config.yaml
num_key_value_heads: 2
norm_place: "pre"
init_std_qkv: 0.102
lr_head: 0.0106
Below are experts of layer 9 (counted from 0) of a mixture-of-experts language model. Rows are named router (the router's row for the expert) and show model dimensions 0-95. Each number is 128 + 32 x the weight over its row's rms, rounded and kept within 0 to 255. Numbers have three digits each.
After each expert's rows: a language model's description of what the expert responds to. This comes from a sample of Wikipedia text that the model never trained on.

# expert 50
router:114091091134141101158196151110121121103134107141142135134134152101130125172173148103135052128148080143173086053128140202115123168136161154085093152142165089057110168096170108129173111099138138090145105077147193119118125071085130136069075175130060141142112092139087133109130114145122126131
It responds to: Inner syllables of words. Middle syllables of longer words, such as tar in Antarctic, an in insanity, the in biosynthesis, plus character, guitar, artist.

# expert 39
router:171171111145172108141180070077177094175136121138170121164132138102167142117151148146154093081079124207186159129100181127088105122134117185140152129129124113157127157106174131184134107059115060125125097111162178136088113084132131134163081133131156081111113103159122160089162098161124174127
It responds to: Subjects and main verbs. Main verbs and auxiliaries right after a sentence subject, such as states, express(ed), arg(ued), was, had, plus the subject pronouns he and they.

# expert 52
router:122164096128122091119168129113159097119137129120143139166132129126123068142166129121125041167117121193199181120097157146076110148167117142124158141070153117118165191122131094171157070101129104107100084080100154144106137107125145090159109188158115072156123120131177178120187160171085158163
It responds to: Verbs and descriptors after subjects. Copulas and auxiliaries (was, is, had) and predicate starts, including nationality words after birth years in name lists, e.g. Spanish footballer.

# expert 30
router:165168099145155107075173120123163157111048134138114138135139091061146116213191150121098095134143135126183112065061170140104128116129161141180172176072148086133096104138150166133124095130079127104168084127170132122107099132074131150153162142159132127101100067120097124086108111154118147127
It responds to: Prefixes and spaces. Word-start prefixes such as sub, ex, inter, con, re, plus opening quotes and stray spaces before numbers.

# expert 13
router:150142056134158072102185071095162120165092130097138146162142127121169129167149143168120082110126073153111124138094218134106148162148144138157128161100158067059140123144137105093157069147096115087097125137128168153132105145075130121202100217149129144125112141115129100107126121161094162119
It responds to: Word-initial prefixes. Word-start pieces, often prefixes or compass and place words, e.g. un, dis, over, under, inter, Mon, North, South, Long.

# expert 55
router:092157128129143092096146093137115133129107116135146099159146137112137102121197163132144132074137088184196112067072138112076125092107178147105152090069145107067075173113209089121192098116176114081115088146138197122083128105100136128158143133105129128136107090125149139120112179115090165140
It responds to: Personal names. First names and surname pieces of people in lists, credits and tables, e.g. John, Carol, Margaret, Madigan, LeFleur.

# expert 18
router:157066125179172102131152135110130111151085079140145133123104142129146111211191084141165071144087061166138095095092146127120100114107124104135124113134138100127127107159114128106186066098155088098094064080105136131118170051138163113120095111204146082112127117089162155136148138141170148145
It responds to: Word-initial capitals, foreign titles. Word-initial letters such as V, J, Y, Ch, mostly in foreign-language titles and names, and odd pieces like post-h-umously.

# expert 1
router:086142068137126101164140111111099166080116132113150114205126125127098137143145126133131043110146154136170102094078193102123092048143147128136151148103177154098121181187128063171137111127158150071150075074116161157081114149140146156151175157132109107106125116100084171108125123162130155086
It responds to: Table cell separators. Pipe separators ending cells in wiki tables, plus list dashes and some closing punctuation, e.g. Scorers |, Average |, 0–1) |.

# expert 34
router:188125120149167144152100138102180143080105153138130162140139144155127156176169108131115120052174062165184164056072116124124085100151111133151166179127113129146147103093131113194128126099117097138090091121097182143087182094127154119153140125154158107178097071176141151124114118145155189160
It responds to: Year digits and word onsets. Leading digits of years and numbers in lists and tables, e.g. 2 in 2004, plus short word-initial pieces like r, b, cont.

# expert 27
router:140085127134176094128186077109168151103076126101126133170118118130098064199162122115128107085129134087138063054118138155146095089070168161132190104115134142125110168137122134099187082097107091074132084127106172169076141107173134132147123165107122130139095090136142154125134121184164176142
It responds to: Codes and abbreviations. Capital letters, periods and digits inside identifiers, initials, chemical notation and codes, such as J., M.O.R., IUCN, GNIS ID.

# expert 43
router:072153147181170102083146138100149094139145084165155164159128128094112163187150117071111052088160024151092139122096153126116101092113163122128137166114152079099120113162129089157184078102120128128096133114094153104094112123113169126147110120120156121138110066138138179069102140124165146185
It responds to: P-word pieces and breaks. Line breaks in lists and tables, plus word pieces with p, reg, ag, cap, e.g. chapters, Hispanic, Oregon, Pokémon.

# expert 51
router:119149123147142105087116112075115119140080113153138117123170140113163080155202172074143108114119092165120064080111161089136149075113087136109194102087174120098133157112142114134168118111157097061120080097134154138126123140089146133152126145176118139066047110103176178105150141127136198096
It responds to: Foreign name pieces. Pieces of non-English names and place names, especially with K, H, Sh, Sch onsets, such as Wars(z)awa, L(es)otho, Kh, Sch(ooner).

# expert 6
router:152100122171127090113156081085125118154094095104166100126176111131129116163148126129153072107098103170167122081074171174141148079076112112109161095118123131135149149140197135155202060124151117109122072079183173137140148113091133111108140137170149114085027114109125140114155142159154157162
It responds to: Non-English name syllables. Inner syllables and letters in Asian, Slavic and other non-English names and words, e.g. Akiko, Tetsuya, Tsavousaki, Korean bytes.

# expert 14
router:122124158160188110056148106085140136108054104098149161194125122143121113187115136058102056114155122179121088113066137074106098100166132144138136140068102118127080146123144103162101136096127081124145157074150145140087136081125102148158123151137145069100099148127121123120122100146163209120
It responds to: Table and list separators. Separators and short connectives between numbers in tables, lists and sports results, such as pipes, the colon in 5:02, for, and dates.

# expert 40
router:099095139147146163125162086098093134108126060126147060147141133094129119149109086088141112138172066146166085088086103147065072093146160167146182149116148103124156144130143129180169071174122133095164128081124211147120155093092136107162128131156119096136089070080093162083152154143122137116
It responds to: Inner pieces of names. Internal letter groups inside names and adjectives like Ind(ian), Nort-he-astern, Mid-Atl-antic and Dellac-qu-a, often before -ia or -ian endings.

# expert 61
router:113169110155121104134117106098204160125075094126151106132173094171185150137134157117112094073148060167142080123096168092127060092130165124173166135102097085120186174110123091110175096061144146087115111119099142147100122142168104131126113162194089113133098129130153150133146111087137201140
It responds to: Articles and possessives. Determiners and pronouns like the, The, his, her, their, its, often after commas, plus m pieces in Immigration, Ismail.

# expert 25
router:093095111129095086154200115122147131095110066111139098137111122112094070169182127172136051129113110158159160076088154159102133098144092184064121136116139091095139185137150083115166105131149082072147121099112166143087165131087119145179122171154138096141101068145170140074124130145098126122
It responds to: Role and agent nouns. Nouns naming people's roles, relations or organizations, and agent suffixes, e.g. director, father, President, company, publisher, builder.

# expert 29
router:119118102117143078145111110094131098126080105098156118182139146103126095171164159119123094108110077104163076068027177169142119121100135163139136125088128166035173149137184095150153118128169077104139106101136174144161100163119160110128172124130116090159046094114115143111118124146118153163
It responds to: Foreign name syllables. Word-internal letter pieces of foreign names and places, like Guangzhou, Lanzhou, Freytag-Loringhoven, Rashidun, often non-English transliterations.

# expert 32
router:116085153126137094134178126071172164120083148088112138171115155115145116209146055110134089103132114149169119128109119128042136103131166113080157150084153109149121130095167085179133101129091121115153084119117193108082085133160099142161100161122144128108145088155167145095087142167092208128
It responds to: Number fragments in tables. Digit chunks inside ISBNs, coordinates and table figures, plus empty table cells and word starts like re, comp, pr, part.

# expert 7
router:161082140124164078108133085134195161136129120116161138167096127102123126115127141071124049156089109179125143112047097169123113089151081135100151171118158086064144134113144111118165122076118143125127135076124203138032145133114099130171177163127132123103111123109141125075120115158142182107
It responds to: Line breaks and headings. Line breaks, paragraph breaks, section heading markers like ==See also==, table divider rows and infobox field starts such as - Production, - Years.

# expert 21
router:150095114157115120149158051107154178112114137132152121184166155127114140174179105100121085096077091117125128097084156116096078105179134148140124110047119122103104147159119107184150091103162126050123065101112197090083121115157119108114141187108137169084113119156138107131112108100108191099
It responds to: Table and chart cells. Tokens in sports results, music chart and award tables, such as pipe cell separators, Platin(um), Nominated, closing parentheses, and song and album.

# expert 19
router:126108053163108112074116162072177147094059106163162159132129138118192121193184113132099106104099088161197138119117115152063171118175112134101140106122105144114155135131159117108214101131161120105163101136160182157117137037095124133134111116151104115166104140138126141085133102139134157123
It responds to: Mid-word syllable pieces. Short syllable fragments starting or inside names and rare words, such as l, Le, San, pl, el in Tel Aviv, Reliance, planted.

# expert 24
router:143126097158191113061141105117159146185077124155161095127126113099134104197190149124127130124123099148165093121059178124042115087137172126156163162083139074109108097148165124105200088082128129080102093138140148159093141107149138134150117114133125130135089101074143138113142180108150188128
It responds to: Capitalized name starts. Initial capitals that begin proper names after line breaks, pipes, colons or commas, e.g. Ottawa, Orange, East, Trempealeau.

# expert 22
router:168110109166115113129176112128147162098099121135133119133150133199111117135154115121114080104145091181156106102119182133063050129140162136162168122116204126086165155142099098171122063131136131093168070059140196127100137112124142127144165172143106051120132121141106172085182116100141155125
It responds to: Determiners and modifier starts. Articles, possessives and prepositions with the, such as in the, his, a, plus adjectives like local after a preposition.

# expert 58
router:135143158116164065171136112137121141155128089150134139173117153071153113151133122137135041102125124103111120092116188120133091114092184106132131137128215135105075175144138059139153135157131099108127125097202158158099135120167133116129158147132099081127055049146093129087136091128075157167
It responds to: Word-final periods and line ends. Periods joined to word endings like ation. or ies., and table line breaks, plus inner pieces like mar-it-ime.

# expert 35
router:156122113155125113081137119128190174171052156132146089173133135120100123206198126155111094091140155152200093137055145104102118067095150125119123178121093095128071094144155137147182084110157102072097125110128192149071160131153132147166125144169141132139112121108140144134140140117156173136
It responds to: Capitalized word starts. Single capital letters that start proper names, often after a table bar or line break, like R in Raleigh or F in Foley.

# expert 10
router:091155101127185065139158092143144143146093119120144180130119115110121128124167100103149062124109141195208123093113186148042098113147138177126158113120131133136137173088126138170121120086129052104115081102156131116121147118184087140167082095132157098154125056150129135083140082162131148150
It responds to: Verb stems after auxiliaries. Verb stems and verbs right after was/is/were, usually completed by -ed or -ing, e.g. dedic(ated), rest(ored), used, built.

# expert 60
router:137130134139128035133138093097129160177127130125139114180147121098128091136200098102143097050125164079130142076101151102094128136104135132109199113084128138078151119131150080153146141080149125125068139080156177118113148129084118092165153158112117112111090117129173170061129096168122193172
It responds to: Short consonant-final pieces. Short word-inner pieces ending in a consonant, such as -et, -ick, -ock, -art, in names and words like Kindergarten or Tsarevich.

# expert 57
router:101118144160131112120064098082124223179130143143089161126111155104132149151180188163128079107146111151185074098118108114110137104167153148121164098129096153122150124143147114139152065120076141080148117081133182139133190143136111136138128140156110096112059111129166163037100109144111178149
It responds to: Word-stem onsets. Consonant-cluster word beginnings and stems before suffixes, such as sign(ing), st, sh, fl, sc, form(at), Kn(ight).

# expert 56
router:173177157179141119074146073129148138106098096134158113178122120137190109178131177155131080115107139157171139132105185129087118115136147162143147167081207097084141182157148101177190085069105153077117079083104165143082124111076123137150135179151119128098138124100134146093135128108103144120
It responds to: Articles before proper names. Articles and prepositions beginning a name or title, such as A, An, for, of, as a, especially before capitalized names.

# expert 44
router:110130153147141137125148127111171173169080104123156140138106156082141137112147127129105099060108082190157131045114163114153056119116119116149147092086140075067149175123131099131175086154156087068157104148130205096132151103173081138130136120117137057124101097097101138171089119158128149090
It responds to: Latinate word stems. Early stem pieces of technical or Latinate words, such as hum in humans, viol in violated, cor in correlations, often in science text.

# expert 38
router:098162094167125087136170071114171138186078107148144149153132120137076111193159123176167075106113088176137139103098154097140158126145158123141159163129158114083120157172137112121141063180138108095180107125112173122068175142076107162195131129139091161129066166162120128091148151109128161095
It responds to: Prepositions and word openings. Prepositions like in, of, under, and capitalized word starts like In, Un, Ch, Cai, in titles, taxonomy lists and tables.

# expert 2
router:122120095144143107162165134134117189102092113146116082137146127142123099123179126137120035119151106146121128095107162106094067093090109166169126154112163153128132094135128162119100054111113131020091084094153141120120105095143067131135134197138142123056116112094135168077122102152120193131
It responds to: Table headers, modifier words. Capitalized or modifier words like National, New, School, Program in table headers and names, plus LaTeX backslashes and non-Latin script bytes.

# expert 17
router:098085065128121118123140037092189156121110110121154109126156125096152138126194191085103076122145122139126116118064115132121137132107127145084113125110170077121107143127137111137125126102109054062122146081113147146082150114105078096153121155126142033160114098107104116117148085186144189101
It responds to: Plural nouns, headings. Plural noun endings and general nouns (people, games, species, -ations) ending phrases, plus section heading words like Sources and Bibliography.

# expert 47
router:091101087144142102089148149129132193077095124102139166136151136093142141171187151116067063133170099167154129106086182095091154119147098135123141141140189081114105108083153127148069086124123047111076090123134170130098094135133170175146166161120112086107117079100097139111125121135112192097
It responds to: Numbers and direction words. Numbers after from or a table bar, like 2005 and 1.5 km, plus compass and quantity words such as north, water, first-team.

# expert 5
router:077116104167169078082127127134156142097084091141151134150185151154139120197163178141096069094173111187171084081112098130115103056125124106137141089112156075069093112113117101166110110113152105131110109112102183145119146084168085144152160075134117148115102132115143155136121104174100198101
It responds to: Years and table digits. Leading digits of years after in or died in, like 1995, 2015, and first cells of table rows, standings and score grids.

# expert 62
router:110099111149101123129148057110215171103106072099150130086140130117130119127194152074084097120115119142126102089094132124139116121123120158082130129111132085122098172135138128147089090107123070055089128115132208134121118119124117126160136194138125038131113076110111139096146083183120187164
It responds to: Nouns after determiners. Common nouns or noun endings following the, a, or of the, such as government, season, injury, decline, missile, refugees.

# expert 4
router:125138104144182077092189126114165135108109122135137086205123140117097109168144156087160042144161099163154119065103117158073110109138097173130163128166129093073114140129160121118139072112188092111162093111165146162090118133163169082198149181138112125112141147115113122100130131187124175144
It responds to: Infobox and list line breaks. Line breaks, digits, pipes and headings in structured text such as infobox fields, match minutes and sports tables, e.g. Personal information, 76'.

# expert 36
router:146101104144117076172157169095173185143102117102129152132116165143098188126155110115137071081106094126171107080119169144080125181113143150152134152121188157112122150119096108150112109129135100070110106075121207098087151113130100110146130163174146049115132095130100175085164070166105168156
It responds to: Adjective and suffix endings. Common adjectives and word-final suffixes such as -ing, -ed, -ful, -al, as in tight, unjust, mildly, masked, political.

# expert 26
router:082113078167144095134156121100142198144153114091164128128151150125154149142191119126135106055117117139168154050090137091095141138130124167091194140120125106083167161076178130126171118159113135135065131117132149080085181124095127179124162161110130084143120071146154111086104085129165187114
It responds to: Short mid-word fragments. Short letter pieces inside words, often after an opening fragment, such as y in playstyles and dystrophin, ok in spokesman, show, back.

# expert 63
router:103080156140168113086171031099129130154128142086136113178117079127139096131179115119101107081109101151140139086085149147098142142102186167141127107108167110106108160102185111140171079119145147090134121103168173171106096087075129126147108179147102091093135158065128175099112117184089160091
It responds to: Accented and Latinate endings. Vowel-heavy name endings and accented letters in foreign names and taxonomy, such as ó, ā, -ović, -ius, and the comma before author years.

# expert 59
router:092106147145151128154132099131130129124077114149101111162147122139108116198223170100143095101057092197163156107074122149068125117129124149116090122091158072077101144179132139160172081092096118041149097076123133119102175137120149088123153133125092127118130072136111163084155129133150131122
It responds to: Music roles and bios. Musician roles and instruments in band member lists, like vocals, drums, conductor, plus commas and birth parentheses in biographical lists.

# expert 33
router:146165052144106139141160083139174123182120149167174119141140191123149073172183176162129079142149111191160109110097171133094111119149166128096170147130169111161142164107172110163128107152110107102150064065103155161128090118138109112160127135130096127177068121120158136113094129126085203154
It responds to: Function words and suffixes. Conjunctions, auxiliaries and prepositions in prose, such as and, to, was, were, but, from, plus adverb -ly and -ing endings.

# expert 49
router:138107121099133085122149133080115185158081087098173087164159166111113110141116111146096102083164113195127107090108163143131110111165144111123219114029168141098109129125166036092146080091155108105133116098136143113077153116159146086124131116154158127116112133105143130064122120119074169129
It responds to: Name pieces and list cells. Common first names like William, David, Robert, and syllables inside place and person names in tables, e.g. Tanzania, Auburn, Kulkarni.

# expert 53
router:140124127149110137131194056109169170122116063146127138134151132171103098166185115119100081119158141125143129070105143109114090099136129130123076111107142109088097188162111094176088062092151121091063113100144196118097155075127145113153155180176105091125110100132120132079151152109126183181
It responds to: Sports and film nouns. Sports and film narrative words such as game, film, lead, won the, final, friendly, and articles before them, in season and match prose.

# expert 12
router:110146073138129070112145141145164174165095113151147118155116125136105148205143155139137058178160119147185117098094118137114087076147113176100127145089170112112132143132100097121115149073132107097112123097122174149087168089129131069162219072163083124094127092129141137136147128216143157135
It responds to: Infobox field starts. Starts of infobox lines such as "- D" in Debut or "- Cre" in Created, plus year digits, table dividers and section headings.

# expert 23
router:151119160164139143122102049159126143122098122126170092167100125119142141195167118082104066120135160150170101102105186115090091069130137147164139136100160108156105171139128138174131086133124088106152155100168188190112119113158175148125164115119163083114155111103143159076045091123169182133
It responds to: Prepositions before numbers. Spaces, dashes, prepositions and month names directly before or between numbers in dates and scores, like November 7, 1983 or 3 - 0.

# expert 3
router:173163127173108101107156083100159176116102096139149142125135160151150125169134123136083113143134081164160108123122164130114043091142179168152168187088187108096154172137099075169110100082126114137127095078122162182113132120139127137119149171109076066108098116126098167066147119091113185082
It responds to: Articles and determiners. Articles and determiners like the, a, The, of the, in the, plus some, other, its, that opening noun phrases in running prose.

# expert 11
router:053105061133133117129145105098158165132111133130108114155127154135125110213131132111146087134176086150137112091088185155127078089143151151152134121128183101147078131110147097175131089110114131113118014129148152153135149136160162157149128098134099135098140104137115140120134112150095250088
It responds to: Inner numeric digits. Later digits and numbers inside stats and sports tables, such as 7 touchdowns, 1–3 scores and 8,152 attendance, plus separators like semicolons.

# expert 31
router:102116116148197071128127067105155103075086164088150190127116131147121058181137110071137030107139094149124099093085158165081094123114123116108127142141180126108130137148147078151126120127114095109158144066173174154127148099141149164118126117136093100093087098115164093152121125159092180093
It responds to: Digits and foreign script. Number pieces in dates, coordinates, scores and table figures, decimal points, plus Cyrillic and Thai letters, e.g. 1985, 5.2, т.

# expert 16
router:115137160134162126117146108108155160087131064154125172133105168121086150115157127152126037070131100161149141066109108048119111136121191173121134152115144070119147159167166098166141116128121087149181172108138188123075170107076121141145101152162155136122071129146123102130129087136149176188
It responds to: Mid-word fragments, table pipes. Inner word pieces of longer Latinate words, such as det-ect-ives, imp-et-us and loc-als, plus line breaks and pipes in tables.

# expert 20
router:122120083133102095129169066076167167113136087155161084152152092124115109148181139087092074103135097156134113064054186126099089096099122151072142123097135126134109187156173116128148066129096091082149088063132145141069150100152146131143108170152107088158109123130091150122131066143121143126
It responds to: Word-ending punctuation. Commas, periods, closing quotes and brackets right after a word ending, such as options", Canso", spreading., Howbert, in lists and prose.

# expert 42
router:151134083142133110141132125085154167168131144148118117128105159107094108172156120127145109121158148148200163097087170116100105090114184196162152162075186056148138156153134106198155104148127139092140114086134142116113141145108125093136153125206149143057065140150133107112058114138117199124
It responds to: Consonant clusters and pipes. Word-start pieces st, th, f, sh inside compounds (wayfinding, sidestep, downfall), plus table pipes and "and" or "to".

# expert 54
router:128078134108181109143126150152128099140080073127165114106169159137136161124140086088068085076103074158157118118081125108113066124142171178134077170121088109115097187076160097160170107161105053122157092103124153140094127105118119129139138126118077082111077069141143155113107123156178170150
It responds to: Mid-word stems. Inner stems of common words such as newcomer, paved, heavily, divisions, plus line breaks and table-cell starts.

# expert 37
router:167161081166136097105189106090156136199135116156167149135150162199134169143171141120141072083127141191152100120112217108052103134175135144151161109084164112128130176144180108132132079100112081122115099083123172129092131108121141136140133146155144092141107127098153104094120091129108190153
It responds to: Verbs and prepositions. Action verbs, verb endings and prepositions in narrative prose, e.g. to support, opened, killed, against, during, with.

# expert 9
router:123146166132141076158113106157147092115103121070169147144083115120138152161187130138087065120140040130161098130132148118122159108110103219122143167137165093161113182117113107133151115080108077100132149102097202130110145079082139132184126141109126112100113137115150119070124146193101184172
It responds to: Politics and law vocabulary. Word pieces of political, legal and government words, such as law, Act, President, politician, polic(y), and Party in election tables.

# expert 46
router:134120075182142085156157031153183115121100137139131123121141131099152075123111103117164077080123115186178118089063203105133076084122179172103157122108179119099106180179130078137149096136116131128106086116135138144131095128156158116114092153123077085127082145149127140124142094150098173121
It responds to: Sentence ends and starts. Full stops and the next sentence opener, like There, She, The, plus clause links such as which, who, but.

# expert 8
router:143071137169131078151147033109179168092077119113132137132119156145120081122160160094100090113152080150170094113077141107094107123112151173095126107129215148102105139149148086148094096076158115129101071089143154116124158116157160066167148126131122049103117134141162152102124136145148185126
It responds to: Year and day digits. Digit pieces inside dates and years, such as 1949 split as 1 and 949, the day in On February 4, 2019.

# expert 48
router:080103099140114097131139079127138162092106087118178081153146127095120104110151133085137119080112152158187103070090142118076119105131119146090158119086125131081112181141193086159163060122189129085118104151160231129118112142098143112177112205120102117136098096099130127114117147164102150117
It responds to: Name endings and first names. Final pieces of surnames and place names (Molineux, Holmes, -ville, -ton), plus whole first names such as George and James.

# expert 28
router:093088113151114086148141065132183192100114079079144054149130103113096148174171136102121083075153143111144139066076151110129131102090135143143174122084140164137126164162149092140131074128150092074113119127126186147092112136110141142142100219100101124135113088080125160116128135196145135154
It responds to: Proper name parts. Capitalised pieces and head nouns of names, such as University, Party, Street, Home, Science in Bachelor of Science, and COVID-19.

# expert 45
router:136095107192148124131164139101164160167066140137126122138073137133112140196213132096125100109082109150120060095118120150101110112113162150107184128086071102112064141119091096146143119092119113115118054061139165207109158120169084155141120159123106107108089100125118136131122123153178162106
It responds to: Paragraph breaks and units. Double line breaks between paragraphs and sections, word starts just after headings, and unit letters like m(ph) and p in specifications and catalogs.

# expert 0
router:091095131164153112151174066098183138084105102098127114176130111120118086134160150086137082097119142118164096101017126134094103125113104158103145126097149110133102132132188083147134072104179109096129127115147218106095129114144154126187079157124138116122100083121165122119132139210093155127
It responds to: Countries, years, end tokens. Closing tokens of place names and numbers, such as country names ending addresses, year endings in tables, and °W coordinates.

# expert 15
router:124114101170176134119138104110153173154086110144110158114118127138120112187189079128113104089131096246204141144076123123090112056093122108109141107111108103156140113159118154183157112125092147090137130100161173174128146135138126093180146136178105067096109093127075149109159083140145147147
It responds to: Word-initial letters. Lowercase first letters or short onsets of a word after an article or preposition, such as c(ertain), g(as), dis(missal), qu(iet).

# expert 41
router:089156048148200125124125057142156158175078137178159118096121153094153167140183111112107088122153135177112095123102157100078071107130132105120118121118115055203114174167113123151140103085116141087100128142126166162096156116154138132171133169112107100140144104103084163091176118155126176098
It responds to: Word-start fragments. First pieces of common words and pronouns, like res in Results, ne in needs, they, can, may, often in sports result sections.